From a checkpoint of a small mixture-of-experts model trained on Wikipedia.
Size: 13 layers, vocabulary 1684.
Experts: 96 experts in each of 13 layers, 96 SwiGLU neurons an expert, 2 picks a token.
Training: a variant of SOAP for the experts, 842M tokens.
Below are experts of layer 4 (counted from 0) of a mixture-of-experts language model. Rows are named gate (a neuron's input weights, with its number), up (a neuron's input weights, with its number), down (a neuron's output weights, with its number) and show model dimensions 0-63. Each number is 50 + 12 x the weight over its row's rms, rounded and kept within 0 to 99.
Before each expert's rows: "gets" lists some tokens that make up at least twice as much of what it gets as of all text. This comes from a sample of Wikipedia text that the model never trained on. Tokens count by the router's weight.

# expert 67
gets: "h", "p", "l", "ap", "op", "ep"
gate0:74 71 72 40 57 51 49 31 66 44 59 69 33 43 54 53 33 37 47 47 35 63 55 43 40 55 59 45 37 45 31 49 83 45 48 67 45 48 66 41 56 44 45 45 55 50 79 63 54 45 55 60 52 76 61 51 67 74 62 48 29 68 55 48
up0:64 32 34 34 62 62 62 41 29 35 60 46 54 42 50 36 42 35 37 49 58 41 59 47 52 44 17 66 56 55 52 51 35 63 32 58 60 71 41 46 64 52 42 53 73 62 53 56 63 45 41 42 39 40 41 60 45 50 51 23 66 60 63 46
down0:61 66 55 30 51 46 39 18 43 70 20 43 66 37 55 55 50 54 47 35 64 56 45 36 50 53 60 49 60 72 61 32 44 46 56 42 54 55 46 63 55 39 50 42 64 46 44 53 55 59 56 72 62 45 47 46 49 44 67 77 55 51 41 52

# expert 5
gets: "as", "ase", "ode", "ame", "y", "am"
gate0:49 47 62 32 44 63 53 87 48 43 28 71 45 36 47 60 57 62 58 62 38 31 49 60 58 54 46 64 50 32 48 60 40 80 56 41 50 35 42 38 54 49 44 35 44 35 61 66 52 28 62 46 48 58 43 63 54 30 46 41 67 38 45 32
up0:74 64 43 62 48 53 48 42 55 54 72 50 42 46 69 54 44 49 58 39 36 38 74 47 60 52 58 45 61 38 59 37 49 43 42 52 30 54 58 32 47 56 54 42 25 49 47 49 59 78 46 38 56 42 42 49 33 36 66 51 37 58 54 68
down0:58 46 72 53 44 53 77 68 34 21 58 60 39 38 50 31 42 63 57 42 31 54 73 55 46 42 51 57 30 55 52 63 62 42 60 36 62 25 61 54 70 38 51 50 54 71 40 49 28 49 51 65 52 43 54 59 53 59 52 36 34 54 38 39

# expert 34
gets: "ip", "ipp", " Phil", "op", "el", "h"
gate0:16 38 58 50 37 48 47 66 38 57 59 52 60 33 29 57 67 62 45 58 17 46 53 54 40 30 58 58 14 53 36 60 63 66 50 54 57 47 56 44 65 59 56 62 56 47 50 65 45 47 61 51 50 84 59 53 49 37 53 31 73 50 45 56
up0:52 23 42 40 59 43 31 37 57 43 54 52 65 43 56 49 60 52 44 57 85 24 51 42 46 57 49 36 52 35 36 50 58 51 67 41 55 40 45 68 65 56 66 51 64 40 58 35 49 38 67 34 50 26 47 57 30 66 52 46 46 65 68 68
down0:60 43 70 20 47 50 50 70 48 69 43 46 49 51 47 56 49 59 75 37 53 52 59 43 55 51 55 50 44 47 56 61 48 43 57 48 62 58 65 63 48 47 40 28 62 62 50 57 62 58 41 68 50 61 48 55 64 54 47 49 49 71 46 99

# expert 76
gets: "ine", "is", "on", "ia", "one", "io"
gate0:65 60 58 47 37 61 49 56 56 56 43 55 58 51 57 41 21 47 61 39 65 41 47 58 44 55 82 90 35 61 57 59 45 46 72 52 51 43 57 33 45 48 50 36 55 48 62 53 72 50 61 31 51 76 63 69 51 51 47 46 62 59 34 41
up0:30 41 88 40 38 40 59 47 66 62 49 58 49 66 53 58 57 59 83 54 45 38 33 49 54 53 60 44 21 33 52 72 47 37 52 47 59 62 60 64 56 25 37 76 58 50 35 61 28 46 56 72 64 36 58 63 45 52 33 36 53 39 67 27
down0:43 64 81 42 49 55 43 41 56 64 45 46 53 61 62 56 31 63 52 71 52 33 64 61 47 39 55 68 49 38 40 43 56 40 51 64 39 41 41 55 32 54 55 55 52 34 60 48 17 48 46 52 42 62 29 34 63 42 57 61 51 58 32 59

# expert 29
gets: "b", "p", "ro", "ur", "ble", "re"
gate0:41 67 53 46 38 54 73 73 62 49 48 64 30 40 68 52 56 45 36 41 46 44 41 62 39 59 65 48 40 33 45 50 38 57 31 46 53 45 59 49 50 54 65 61 34 25 55 47 54 58 43 50 41 38 64 64 39 62 39 45 43 55 24 35
up0:36 55 67 50 69 56 47 53 28 58 32 37 42 51 51 34 60 42 32 42 47 58 42 34 53 32 39 53 36 57 47 53 32 69 37 51 38 45 43 41 54 50 45 47 67 48 42 35 31 39 66 55 49 40 71 70 45 50 45 56 46 25 49 40
down0:42 47 63 69 48 58 67 62 10 34 53 48 61 49 34 35 31 36 26 47 44 59 41 68 59 45 41 61 36 45 38 50 40 66 52 32 59 41 45 50 34 24 38 44 68 54 63 45 50 51 77 47 62 71 54 37 53 39 56 34 54 63 37 51